From a checkpoint of a small mixture-of-experts model trained on Wikipedia.
Size: width 128, vocabulary 4096, 9.98M parameters.
Experts: 32 experts in each of 7 layers, 96 SwiGLU neurons an expert, 2 picks a token, a softmax router.
Below are experts of layer 6 (counted from 0) of a mixture-of-experts language model. Rows are named router (the router's row for the expert), gate (a neuron's input weights, with its number), up (a neuron's input weights, with its number), down (a neuron's output weights, with its number) and show model dimensions 0-31. Each number is 500 + 25 x the weight over its row's rms, rounded and kept within 0 to 999. Numbers have three digits each.
Before each expert's rows: "raises" lists some tokens whose logits its average output raises strongly, later layers aside; "mostly gets" lists some tokens that are sent to it at least half of the time. This comes from a sample of Wikipedia text that the model never trained on.

# expert 21
raises: ", ", ".", ". ", "-", "\n\n", "/"
mostly gets: "ers", "per", "ans", "ts", ")", "by"
router:471520473510508506544520467497489481482519511468503535479478493472487500532430474491541529524494
gate0:508508492520463560509476478499533485432504494495479519518512495516524499510522502494479456518524
up0:515506514497486485489522483496528513492489514457503505489506518474519492478501526458462481484521
down0:489506532499496534545507517471502545516496497487511466447509501488484469482485511552513544503505
gate1:486492477455491535539512471535486485480544504473492522523462523469499511436513467499500477523492
up1:532521509505477496532516439524519437508568490493526494493499497485502494500507499514516521510477
down1:510481492543500476505501466483532525495495494505494524505520486495482463523466471498546512520481
gate2:513509491470500496504530537525534473528532519483495513497485494476509496557501497507459475491420
up2:516489502512472516499516518485484506572456460476487491506483460473465499548482467483518495499525
down2:506499475520458516516515449436537509490525494505511508467512484483482521515493540491498532510511
gate3:491541527494487481517500475525478490510496522548547514513524507501540531510489495489497491527465
up3:490518495482494476501504490500500500498455502502478521447495482510520598507478477460496521520460
down3:479491474521531513482505576487497530513519527484504499522506497473487497507541478473507490513502
gate4:460461464537473502532535496498505528467511491528510452486499481512509524526493511513506535460459
up4:459480461445519556532508464484509496479467499562546484520517491517517484501491501507519526502484
down4:522517490523489451504498490540511495528474509487440484512515552481466518513530477454517480553525
gate5:488520521494451499485475520509489486510556503493497478479499479483490487496521520543499497527458
up5:516506489462527523530505524492483535512443460465483501497513530519494541501496506474523504495516
down5:512511507531522481514533534527506513506530538520531481496529477514490496525524540508497513526532
gate6:513525480525466509490505469474474527528583481532493491507465443464508496538537514487538505495492
up6:481527496457473518519540517511522457483458484479521451477510523528485481482495485486468499525496
down6:514534487510492487443484497540500504511499519489514503526443512505527493468491491461482489462481
gate7:510515515453539558484505516476517468477512471519495483489535509515491473459493466486541540506509
up7:509548491534530524502538522486513511483500541515474525486524485504504490501456477469509552529506
down7:468507499476498493492472470471481501507471499509484464497503503480498491469469485540457517524514
gate8:511518502501445476512494456505482431455525500497501493506491498520529538507473534541474506476540
up8:492446503518498503532513507477476495466467465465571516497508529484488522549512469537508519489504
down8:479559529519519527480482497480502500509389511474499486490491470471505503496506502483499513516499
gate9:451516482529446482512507486552514534510531518497465488488543509513526513525468463527498534517508
up9:541525497539524482486464482400506509501500493481513487471486521483467487519503516494488476495500
down9:494558484518490502516518527458482499493519555490458553523535496514503516505451491525511492479475
gate10:511471542502478453479499496503500486457521521524467474510518532474492501503526501528502512584493
up10:460512511482466509525477546505503517492495547515492478500463503491498480493486478508506470473516
down10:501483519472533508466510466495483451535494475538435522555504513517509513486469498508486514538497
gate11:502485523500522472495513509441490528511551444467493481521509506508517456477452491540528510529492
up11:488502502552534478512503486459528535503513468486486497480484486528494490514497472532441493514511
down11:499528492493491560517447504510527525519463555546464461479473503522517461499471487490543516509507
gate12:496566472522518494494524476458490492505503482477496466477537501481493502557493541500475482499503
up12:520536447498495498516493516494506487468489486415504499470514485552473509491475513491506514480496
down12:501504532493476527466531489509516513494488473522488518497453525509532525513561525516493547465485
gate13:493523508472507537479491499512479493486546490518539486496538524479551494468462489483530485477482
up13:493544520479500520485472482541427529544503526491536503489527513489528501474497489494503463508515
down13:514511507544511486463475475516486489488465494507493504553479492523526559472506481486488506485496
gate14:500519498512468472525457462440545450487527470514544513518516489495511487532455541509506503520541
up14:473498516485532521476555469470441505504492471518490496505449510512496467519536494491475561516490
down14:509497463450469500498452480488552552540495493479507500501494510491503492473488512560491463493502
gate15:499498495523468508506505525496513478475492472481481512555527520462542475464479516499476510478501
up15:491516459524457518469556479478505524474509485476504509531510477498449499487491473505475490499482
down15:469493484488498503494500526569529494482478478515493487486486519510531537505503516511518520587506
gate16:483512550517489515492495475526527493514560487461521479542491516499482515524480445516498519479480
up16:502492440503480526515501479486506523531489496498481500503531460482540456516497519459488482476467
down16:513482523530529513474522561522475532470538463480492452493440550501493496498519506537495530528495
gate17:479478468519452503515526508493527491484480531520510505479498469528522485499512514524512512542515
up17:548480494490514500534500502500465491512493477442480512526510490508482525492517491515457502499468
down17:506525495516496469512509520447500521477541532526502517491485498525481489460482502455501457522473
gate18:495514499536460537479490488501529481488522493475544480475464494467521487520529494494483493482507
up18:531497483509497524501419499491556530506526487518471517485531532534517507447529512467473503463519
down18:475460501528522505500502480562490503496552519444489487473541491491495497501473531478494506520530
gate19:502507509502545519500495490485518504491496502543577503529474525518465531457514504507569477510478
up19:517541451502504522523535513495490506528507514562544536505509498463474533488559520521499501470550
down19:488473493480500494501535477482491491499436509509461508500488528464502475512505525496508471516467
gate20:539517520493539521503565529478486501496520559504517514513481502484499498527507481541456508537487
up20:535503500489489474521495513492448484488536504475504499521496492459505489510446494473497504493476
down20:506479527517525480484472475526544507519492537488513505503472536501450485480480519507521499493480
gate21:541510505493517498531433471514476530501456529490488517523493495521544490521562527510484518522522
up21:525484507503528513517485497514460530457437497488482539519493513540557493489525508499494531500496
down21:479518461477545504492518494488505510495470495529491459494468532516468502501539498477540486483519
gate22:485521523479483514510514496463530462520504500454552525518508529475470513492493524497479491450447
up22:517521441512521498489521495483512495455493522476504530491507513464538512462466503454482437487502
down22:502471514482487490472474456509499525521488471507473495476434534481440482498501519475494514552457
gate23:517510520507517496503485478510517465469470482525499484484517509464481545509467498508472519521489
up23:496543480498484522464506560489518512481489466526466516503475475533533481494504527448517447485496
down23:485477546540479473510509496501539504468500506457493462481513541466521500477470501471490503538537
gate24:489507484494549511524465503471515492442485472582518510499495469524491497523479499512510508521541
up24:520474510475491503480556501538494494544488496453507484517520504511513564515500498468485519450498
down24:522475521512477515555465545505534484478463456538501512497473532476493491501502483516509511513480
gate25:528507443499493515474496478499509558465505450499478544495534531491523522521473523460490542540503
up25:534494498503532523522514522493469501488524460526473501490481501493515533488463517491500463483474
down25:504499488483496466512482502489472559454508501516536450498524468506470510514547508496456469514493
gate26:509505501500474540505506507542500486461495502467465447480503482476486486537487492522525490496494
up26:527520508504461501518509491443504551515501497476482471476501497481521499538562486514501477509498
down26:511500505498497509455473469507501447502529511523497497544523476494515461488509535516511506496495
gate27:517510465441490472493491497499517522476513516537474533465475499505500485500487521533496438508484
up27:542462522497480491503509517529497505489455534546481522541545516487487468511458485507530483510493
down27:474506501467524513525522520447469444512537497490507477510482492528499515449535520510472522513509
gate28:477495520488500505489458517502516521511531475546507524464471502518533513549517502514480525495520
up28:430466507500478522546535516487503508449525485519461530452487501497489528485480481509486539483473
down28:526495478489527460546515452539496517500486455485474536518487509501523466504494514533506516492496
gate29:527469528495458492468525561524466475512491513482505523496555506476492489472477490532568505512493
up29:493474496475510544485496458509495430446498509537472536485471511489512482473541522529499526536524
down29:461499535489468478479539526534551515513468436471515561501482547509485525538522507520511493489485
gate30:522480465508448489581468478503468501507495499505450501477473476456481538489500470476470492511502
up30:503478518537519504467496535507522520516500465464467535485505516506530525529524514483464507487462
down30:477532540501499464500515489473501479484554520548498496492495462547516511545500506520511507464489
gate31:502530523504537496519485499447499485514534498492461493544546507491507468520497535526509471506484
up31:548514531495560535511509498477508495509508487561492537531504534510459442482528539497478524519460
down31:509477496506497530438521546487474474485594486477538484522492477497512509474507509474504523496500
gate32:560460497500483555500473489506495464505529506520538492471490485531519531490456503498469515490521
up32:494560474524479434471493527512502475509517524471520457508504506487520472538493518514510470537491
down32:543499514474516488521510485506472545511496479515524540483489517487526498506504490505505527500493
gate33:496462500517482542581498479526497517511491519454515521527517491459471502533518502521445487483498
up33:521539492547490504503439497473475534518490490519503483517505506520506493519500464493532514478512
down33:496460481474424513477479486486527501467495466490486521490541482511544522527468523518558454508509
gate34:513526495538528529483545537531497482519527496501515521501500552480496484491533502527528504506508
up34:483503478527443486509537525458489504518453487486485512482517531473516489522428498459516485502502
down34:484527514553489506520486534427479490445542540548498525480509501496484495522519473498522522476502
gate35:497500507494492499520497517464484476504491500508545529480441489464499492498512468457501458454503
up35:470549512478516542522448513494512495498486537491537530501501525509473517503506540455487456491480
down35:521516481511513521502482517506541509486546497532487468501485498495497510493478436476457511460524
gate36:465482465546517489477467517457504488480506514530546497467505509493435476453501464538505510482496
up36:516477488530519477473479509533503526448471507460497512522476464499522509546494518543508493488525
down36:502459521484470494489479455484516530528481500493479531501488552480485518541482502448500466539496
gate37:505446512479479488489505481523479541488510506492506476494460482485533533508479465495535484499504
up37:513500491479506496497521498520528513512525510517491519510470498490540521517464471516516528505485
down37:490489538470460507510477488459552488492493457521517490507478499507494496517482474491481501534464
gate38:525527456529495513518487508515485457470540491519503510444482464479518503526494492494505482497503
up38:460500486530490536479531488487505443447462487487496495496474481518516516533463503501500499494468
down38:510490484476468495452515513531466492481507480491493500498492545486487509533518496553510511474489
gate39:481494496520514498493502460548538541496491510506524468481497478444465519515469493526545501528524
up39:455494511462476548560479477539490514491507522531467551481535506519496519479491508485514502489481
down39:527465515579480528473504502447503499527501494506515466505496469490505523484486479513498487526514

# expert 7
raises: "co", "de", "d", "re"
mostly gets: "un", "'", "fin", "\\", "ir", "Un"
router:501465500488533490504476506503507523540516462510530506479485538473510467512513505448513534484528
gate0:489541547482459492479503496523530509528451507480490533502477504473524504479506527508484481486522
up0:485502552456472512520448537471562515507476492521483475484491516547541476546467511510515501481494
down0:488524488519519516486515480511544512554485502503466528506495508485520502469502497469515531524506
gate1:519507500522511475508492518492519467482510486455530462485470475493501514503504478516467500513499
up1:488520530471482514500501500473526488491491476500524492505519497432536520487481516482506460511506
down1:545459504472499493486530529547504449528517469530473488525459503526478548505467495451480540478537
gate2:514464480492482518480482440439512473479512497515541506485491485482458475465531516536513473504531
up2:496498514520513499505500532507529472483436479508499533532502506518502481483488499558547456553511
down2:494455465509490529494510526531518504524506496500452532484488526461475457476509548509457485532471
gate3:477536543470509516560505518531517501460512502533483492502487482487515441541519512512529491504528
up3:487517460543449491476470479490487543529533460514519487474489507464499526498477483478477475487487
down3:461467498510524496530511512462524484489528476462506508476537519496497469515529489448524504528501
gate4:485518524502493475500472495526550523516504527476490450522476488509533506505517509478543506482530
up4:520499518434493520552520482502489504489500484493461495500508489495509509498465515495512504547469
down4:467487540493489488503492477498493479513501464498497511485516547546524510483466519462482441508491
gate5:490539501465543501479456491513518501519486517527518452486486516525507506470483532538533484478489
up5:447506491468499522488458468518502490517570476551494467492500506494501519497460479532493497530524
down5:538542512496487483505503527459546514503521533505537482479478485502511522481557524478497519491536
gate6:491466507558495466482507548512503470464491508494527505473440480486552509550500529544508485455539
up6:521473471502513493481508546547531510499505505503532482497470480523486504520527510511509436459503
down6:500512452493564493482505503496494481501445517538464512506501497522510494483502492496528516512510
gate7:517495489450524512474488501506484504512528556515483537500555489428492532486522497498509496503499
up7:487491514498485521509519495495566524509484483532500501486500492480535488451507442500496522522449
down7:513499497484479519485514485541528510534547496502502476470508492461492506530476500487459519495506
gate8:523526507511513488488448504509469475504574510450517521516467482519509495481507490558494516471499
up8:461524511527497472489474526513500511442457513512508463504539475493488470525471503468513506491506
down8:506500486493518519490497462506504481496471458487438511528521500449502493495534492473508528505477
gate9:489500486462478500528473500486535453534501491487487492527523542516512491527511487487513500534504
up9:549504470496514480518521507531477486497464514517535503472534496496528500464485460525530525485549
down9:496491467492508494459499507532517510463502514480512529530494531466530502477478540481526530501522
gate10:488471458476507501531529487504490479497496544470528530494526490454496508502468474486565483519494
up10:537523475535459538450519465521523493496510486465490517516517486517496508484477517462477556467488
down10:485481487514483498483534469557483524512470498520506509494491508490532476525520494489495506509486
gate11:492480513489473490523488468497506514481539500465504524499524483485549526492479509510531524520489
up11:498511528475469487483510483503487513497545474475514513480507521491517485493478542512532506516491
down11:480508525491523458529512467490529511510489496559488513505501500513510441521463511519468487534483
gate12:513481524482507465506451535534480522542515493485515508470522489475538481492441519512480458506488
up12:539505475491547517506519496478468491460484440508511524511499543548473455492508460540491473538505
down12:500514520516423503495501497453546532503506509502528510521554524491509494498511488460497491519443
gate13:518510473491481448483544509501485476486540485498516514532500474537479500521482540503467497486520
up13:487519485567477532470478531502494517495499480510515517484511479503482447507500523473478468510534
down13:481507526470517488496547460503466480537491509514491510500498522471515527482486503460484481551510
gate14:531506484514482470520476472542474505529526480485540469465477473475513501484486519491462500514492
up14:500505549472478531507508484494461524475534494461515549515458513506498499501510525494533519498492
down14:540480493514481539486486450480512482463503503493501452531514486490522492506488517497501489482507
gate15:486491503514459521487531520499565487442499484450499497481534460499507498516479499480481509499530
up15:508472522502516472501532496468500468497493463502485531493501460502531483521524549478501505565502
down15:504544501524511523539471497459488461493510531525533490516508512494437502485502507491510505528476
gate16:531519474508480522519462519485529539525517472540517529487525500469496466501497515498454438463521
up16:561508515508473520450478539491517500526494503501480490492526504469498480502477493503506504502508
down16:465477515482529500503552509527521529500549479508491506492513470510508482509522490496497513492493
gate17:503528540500491536477488538518507506518523522483540492530472513481513516468496504485540492483479
up17:474519494450520449495504503490490546509491527499523511472516493504478495492510452500525534499491
down17:493474492486441467505516483506550481490519507528507499514478552487496507489504496470500488449517
gate18:525506540535460518486471522505490521482508506523474506472512502468488451523502515479484467481537
up18:523483560485497453492502514517458477489550537497454499506489510494491421552495501456452482517527
down18:495486520522482541521533488487491439552529509486499524494512476521528505493480501478479522475491
gate19:499477493524497489515512538498520513490558508516519562523494549478507473443522499500498496486546
up19:507484502450498509491473512506523509472463518496474489495524472522486494467487483517467489507489
down19:534463518516493492506506542462481520463511521495502458538534521481461500512492499501492534498473
gate20:497514487503506536493508496523468468489516518460532499500481517513535432471536514519482466541485
up20:521525487482479502483479484516495464439462527499547472490469481501507460516518522463462523524489
down20:487464509526504513481497556532496491491504487465491497508520518456500505491521496483503512475459
gate21:500517523523461459500452514448523512489520517502477508513469494501494502506490537479460502498531
up21:476511535494560469518524522502549515504495476507476473501498506504536490490451492489489466471497
down21:475536529503502505488471489494485524468483487512471482537467490557532473520521454492508529472504
gate22:504514480514529509500518489471535516521490459522505468494541526454562494484482504538502513470533
up22:527509474496456477482477488492462495518524501516475487531503491543500553487473455470486505548484
down22:458445477477490514514430492508501529459475517512456543499491515471465507501494525528540463498521
gate23:520548551479514461514521482522573486496497507536458499513538495487494443535481476526500495522509
up23:500525486498536529510465465526448519456500497516542495487518501526507553488483507506524480509539
down23:444476488549430521493512479465522487503452489504512473502457463503499522507462465496447514485534
gate24:524515485503432500480461496494517534514489480498512480457493491520436417514495518515466517447498
up24:445532476501456520547518490567483469500501498524515490509482499516488486507526528503476457469494
down24:510533570541493512498467518517491517431473503516487496505550499496483516520508473509544508513529
gate25:496509528491469474493499513508477538468548540511529494496501498513533492532433522461527499496509
up25:456508501508513492493482510497495477522469493514467501520491499484462532490518489554505504505459
down25:539466501532491492500477517483463501497459531485496534518511529483481497544509524476519491533502
gate26:523489496491489492483483494516511473482547524537483515489486528517488502492460511489519489503462
up26:499492462517498482483516518503480524519502515496482486466514519463482488524504543477455498479508
down26:541485553458461527459477491460500485517495506496508495492512543460448503509478524537532535496515
gate27:538513499480535532521488525485492488490521486499512533497509493442497540546519499475517506519498
up27:485502498525443488548462482515485505570493550516488491530508550505487501492472482504468503521486
down27:473533501494527529474482521516507515501448470543466472492490467488507464533499506489476508493514
gate28:545470476504496496493494455475500492506509473489512524468487505517525490520527508452476510514463
up28:507544497525501519473497545517508515471459488508469460514495476513499548478484471516501463536513
down28:448534491471498494530545498504493481450496507514498484505528463494451492485514495479504516494511
gate29:456477469479516500507503534503534529516503539468479480444509490510517516540460504550509500468494
up29:507509532500506504499535480535471486480523501519509536510478515474479476482515512455486478529498
down29:514468469531494496486514548501496490495486528603513476505490482479487510454490536513506502500472
gate30:487495523491504478509470529497548508516506524562515517517521527499458501510527452519479535521486
up30:490495496447458495490513495465524548503482473531484485543546494498510499484548503524477514530500
down30:481487489516490438452501552513485476531530515562521494511542535467508504509450468476487505489520
gate31:519478485512491499485494468509471462514534492492520499445483503494516497537540517523490482511499
up31:528507498506496492508511497506523509490526447465489469519511499473487451528482477466499480511489
down31:483502526490495542454509505546484461544513457561532477506488491513463483489497486506506488493513
gate32:459479476505478474501506496481514531471519554507481454467485462512543475454500450518492459538501
up32:490505509497502428527506486496555491533471500559474488504501452521503497477477452516517508543494
down32:497448504489479523468518515545496514513526486496479479479481514506510483507501527522516542528462
gate33:513476526462483513498478514500516509453471492457471487464499468467531468486499531454477478482471
up33:503495504493495488481480521479493487495549528482505495521482519504507505474528535511508459508523
down33:508492540493497482518471510510496437539497492484454576498520472488557531499480482542483478496511
gate34:478545515472455530520487489464556490468468510516512503480507511486523509476507453507483464482544
up34:503458487526546493473514484536484495491522482489483504472494467516489486496526493524491532502480
down34:497475486461537495497524490520521494514507469511445526502502487489462487481529510495453482492522
gate35:489499494524444478522484514504517505485502504529466516468500468461498481475494488488470481479501
up35:513545515532473508480485490509502489529525510512482521506467469475479511514487550494478454504538
down35:488500479457515484473534488511513452497546484532485465522468480512488472525556458546518509493468
gate36:517485474521495529502529508490479527511537506446506492466509504459504467527543488494490458481501
up36:502492501492504494498493527471493522525528508483498475537507451473489475507476488479456491473494
down36:511503502508472492501517494478488501521492527527486496480518496473471498443478509515503537489497
gate37:477519522508479471493501528485515556516528490489520467537507478455507535488501500474485471487478
up37:500518520497531466477484517487478520500502492544493511469485481512482550491462504470505476476483
down37:506524507526486513490462485468518473490516465492547517504486478503504509489498463474493528504508
gate38:539505492506532498475523578485502518486503504520493488486461465475485479515527510496520485512472
up38:514531515482474508535524502517520449492512494460518506493521504465552494466495481506458528533461
down38:521541470486505476521470511544502519463480498506489478562515500496506523537513469516502490513546
gate39:477522527526528512535485534494474501487500495530502514451454478498501477494507488498489507481470
up39:524464486508500494456499471493506489490503485512522525574558490493479475530524525542494492532514
down39:522517489469502498504536471489513496469454538524540527512459456523531497506527518492531444479499

# expert 28
raises: "us", ".", "us "
mostly gets: "p", "c", "ac", "f", "t", "at"
router:473504485510523467529534474507526520505498499442549466482489511479478557510507466489510484496521
gate0:536537530518502530510466469518510525538529486492496507496539532489486495517483512521485508519531
up0:460482514510538542471509517521509519448457477484505482503456480545491491525468517471472505517451
down0:504513502456497490486510523508542467487526529506542514517546488482478487537496491509549481502500
gate1:516494489487516485489486533521522483480546451503503438523492467526507522532501482552507536492505
up1:516520489468498521500490514513476501505471469495511476531494500474495518515497504526522511482492
down1:518498518513485472495488552499480486469536520483455538496543480511479474525521469523486482514492
gate2:473520503473480481489489455478519515526536521512455520532485512504554506517499533462480466484551
up2:484519457469463540490500492505518449512504545465505480506509524482516430486498457499461464471529
down2:467517512503495479487511539497498483531522513529488481475487488470498501527486549468454534510514
gate3:496508513530530481486505511497504467483556542495501468476478506474462505505502453567474485485478
up3:477497519446543513452480492455476500537489458520488508486500511480536537513539539507512467518504
down3:537512495533496509482530545487463505494515497548541480484500456549483516412485488508447531483548
gate4:520470502484523474504453525473537490505489480517514483487527482529506494464489537507510508521471
up4:516522512519526494443537541488512460496534488487495524518447513515492523531518478545501488498495
down4:519468497533496498500498471528505493475518534511491489478540492463497504521505552479516481531488
gate5:491514513504489478524536507499477494426503506518499544543525532483479519458522481485514483514521
up5:466514489493471458531521530520487505511530506517484501530545500521498495454439453505534462482499
down5:585507503459514512512482486561481519489495475502502502503456520515468528472485513539503488495494
gate6:509484463505486456561478468532488481510528507503516508480508480440506473498530483505477484521469
up6:459488480457522480543514493563500467520496506521486537510494482535500478515563500469465520493493
down6:474536477485500499467554493511511518528481466542465502499466458511474499492474526506529477543470
gate7:527537520487509511486492471550500509533540504490505489495461538472515483514527528494487434475536
up7:511508494532493502442473513505494504499488506513485478503508490524434488523481469483512519512503
down7:492467496506491526535511502514476511488527466475504444494485515550492494542503466477464511476491
gate8:518477511484512454528462503517493493526523491533525504512489519464503486465489475574506494519512
up8:505467495480492549531515522469484483477492479510495526509488493470478522454494524507481468477490
down8:452460509467542528460479509521497474508533511487537477487472547484483502492546493473545545541504
gate9:447501468526486488483512527512485515495489509510489521466499526489487473500439449513519486543507
up9:483485536490512506478497470535497489486480519471483534518560473496514521501553500488490510498526
down9:516543497562479482520460537531485510533501515514521489476473484534521505498489429522498510561533
gate10:501485519499487507464458514491578496473485536460497518524517514471520566552521501483538489572499
up10:515497533540477500481509518525515489477511485470531533525531491530488547527508482519529500512503
down10:505474506486511510456516500530412477506495469521487453496462525518461502475510527502444516501503
gate11:479468520502524499525507492479481509506498515512511487507502494480524486503494485536463493521518
up11:506488524527488475456512493489437514531472518478516492489516485529528561521502489538464509496526
down11:495505509512536480525504554492494548509541507511499486461514503505474437493488546518527528535500
gate12:518490513513474501544471502534471496475498522477513492471511501501537507521495493483455452470505
up12:484549493533542499504513526485543497538502484521482487502495520517491501499491527473536517516520
down12:571510469468493508521466499466489483442539531485474534503495442557503514487491470547506521540470
gate13:519492513500509500498457488502517530463484477470505450473471490491460512497506489515520510491528
up13:527528443493497509491525498548476493505477530486501548502495484504522531511492495490472476476480
down13:512531523467492479542507509490520479473472539471454478488524497491502491521473465522491521482528
gate14:513531467489494484499500492498474507465563498476505520469552536533489522534496464505464472542470
up14:517472531466473534494525483489542494482432510478521508533465447498513509468504503504526509499550
down14:507522504472493497501461501495502509458495499479499452488510512523517500475490509499478485490477
gate15:505503521492495527499479509509509465544503504434511507463501488437479497509545488536504452474500
up15:500551503496478490514537505468487488485504466520510526518509514539514534487529476449501462498476
down15:513547462522538479488526434504525519517541526517540486476511497500474458519502505498510525550500
gate16:483520518509492489499456499480476539477521476484488503441534503479535519554465497529520506484465
up16:500451472516471530481464509485491469520492528463560494503508514560472493444553482513488526451503
down16:502541510486543549506569463435485570522518565484485519492529474515507519535504532484459504529469
gate17:516469500529506496505467524562541524481510483474482480502512520498516475553477458516452529527489
up17:485521514511501523486500534491536515448507445488480501482512502517512485522490445477500469542491
down17:442502511498492484495526487512498464526553487492493492482508495513525533461481483503506480486482
gate18:452504484453488487480479497481471540470499464511494507494476514501475503500525507524492476487543
up18:510521558484455505506505496500442496493522486496475459532493522496517523501515495544524518494546
down18:497524498482498509525486498538523483509485503510482502495522517517514549453480484451477541525517
gate19:498478521443482524534483528499532511495500511517521533479509483477452531510530524510502498440494
up19:491538543500505549464494502467477462493530484489463524529476496483461475449513519465480501505508
down19:470443493489486500491495524492467513492518477516523482483503492447466494508496540521441462512486
gate20:472468545495520486522522522475471484435561475482522482483482532500561494496499510511508504494474
up20:463554467505484490515410534517525503498482520537508549459479534472494502481495494489513516505527
down20:465509505459535460504476451490492506539500503535522506482488536522501464492491519471472510444473
gate21:496470538490499500499482519510518515488509480495509538528474513551473525529493551481501514485497
up21:515523509480496488550486482541500497460456519491513522500494451519496478512509518497468455501489
down21:496489489498510474485509502483514490555530500521514505485516484530480506491514508471446509526465
gate22:463546482526474487504446479517485511540523495507492499503499462506471518506482516520521517494510
up22:481484509485534505455486549495480481496486479491482480496532504497493510531483498480522477467490
down22:511514495505494547506489475478519489512515509519483494522453492455508544489496505497515483532540
gate23:503482546521517512473521499548553546524521479473532529496457510490494503498467528483506497474501
up23:487488515512530536478540515502480507507505492486496464455459493509486473467472514525509527505491
down23:473503471480473505474464497504509532470537507514436507510504505489505561526494473474520489522514
gate24:454471493514518484518460512486535539506535483494497484476533511450480524512514436503515474530533
up24:532550485492530475453521479497507499456518534538551525462463503497559535482550497514494508525528
down24:549481467493549527517448510502447480483510530473542499501527534498525514475495513455486488474509
gate25:502490533472497525528483467524488500529470546467536489467475503528508527534497528508542471506489
up25:512522487497516529516488530521508508522497476502499486479551498498516515468486484507476513493476
down25:496488477504534467550500501520476450470463485505500532518500491490504506479559523507535482568496
gate26:537542484475504521566484506537501513498509510500489517511470483439495553543538534496443492522517
up26:495472476516469491514531488522510545479502492511521493475497478459478505507487512491514513473526
down26:497531516510472486494537506467505504497505526454514526505496494485462509514504454511499460468517
gate27:508510527498483463487513529512498517473549489494479496518508489465460548531527513497479475484490
up27:494463533532485505489489518493482452534486541546496505519525505531505483534506502481506514488538
down27:446500507469490511446518517493517506514515453491489500475500481489510489501552507524521484476509
gate28:431512494489454499514493531479480538501529538485555449531531531451523510524448485533476518487479
up28:471484503483491498532521539496473501502533524485503519498524484515492533526489499542529560458536
down28:485484506509496517493527450474498500473455478497475465521528518490485515489504493503472494468518
gate29:508519502514498471468477492530493516504485466460527482531520464494513456534480449548500468472498
up29:488546507520528523502471524530502517494495524472459477497501478527493490487501492493508475466442
down29:545501480502496498505499500507487493454441487519531525465471460509503523512498538528494524516535
gate30:471528501517546501503501486448495541513493483466507469476521530469518526494501490502519470461504
up30:538469512493504487510454490511474493481505507522489532468505493535487503506527481477489561536505
down30:549494480495499546491498507482539493483539491513499519544516487501514506480513549495501481432473
gate31:494541527485515509481493529473482517464497515469514491518509515479475439496518498503518497559502
up31:495517507462481500504505535515469493530488547503494461478511534502468485532518502482515489558500
down31:482531537481540542482467499485511480505436513486485481542522514513486496537470514491524499485502
gate32:542554459492527527502495489506503506515553504493530466509466486537482524495498496513542503447485
up32:525473501537499488484531505502505473501484505544532525493525509490490484531524516505512478512501
down32:502550515474547531465465512500473502517430513521445492519450502508529550505455476495479504523536
gate33:505484537501520530480496410484502495520523494484526515539459540462452506557491519504521459473488
up33:493495468502496535491490494522544502464519491499492491460502468523515553535504545452502482510524
down33:526530546491504544486505497499486444504491488515506474501518511481510492507550512512505527509505
gate34:505520468524479521464493494492508494481533509457525541532458510521455532488477507511478495516523
up34:445481493473459527498479530518511506483533497494527509499476550513527533502508432491485509514540
down34:477499509456528491481510542451497456480506539485495497514501493499473514508516505523479477465495
gate35:481514529520513448478483547481474494507501521506502504520522489452481489553522485466507507513527
up35:480447501499527513513530515489507469485491508474455537498521495473524490467519536455499533482484
down35:452524478504505508473513479514512527511513495508467504522506441503492500473526495475445495467466
gate36:517491489500514507513504471539483499497543502484511481504489533523462499522521494517474499480526
up36:484513463466493473470525548492501517488494510517491527463525514501500477514509532502508515428494
down36:506497522470478515482421464513519524499505502553474490459445504461527539518481453484482461514495
gate37:508459474540527541523475468463543532508522446523518496519516515460474503503491529521546508476545
up37:492512507445483514474502497484488478526482467469454534493487512461515468538476465490457516466493
down37:510482509507457528503496476516482507498436522517449466437512516478481493500488490484458516442480
gate38:491494529516501462454504491511491507508485547561520499537525481484468457490491513541499513494494
up38:518487510498500511502475536508467454555514457455502494470463471495484489536445483459494505495438
down38:495500490523513503494514529525505529477534442507444508482519483556530494444464500514430519495499
gate39:523459517476508491483488537485538452451534500479545495507428520497498515501530491491518490506460
up39:449459489482484479504452477492522515491504541509550526456499503545554530520493489490548483487456
down39:534501517517508478496522509542483493504555493514449534520503507467538496493472471474528474493563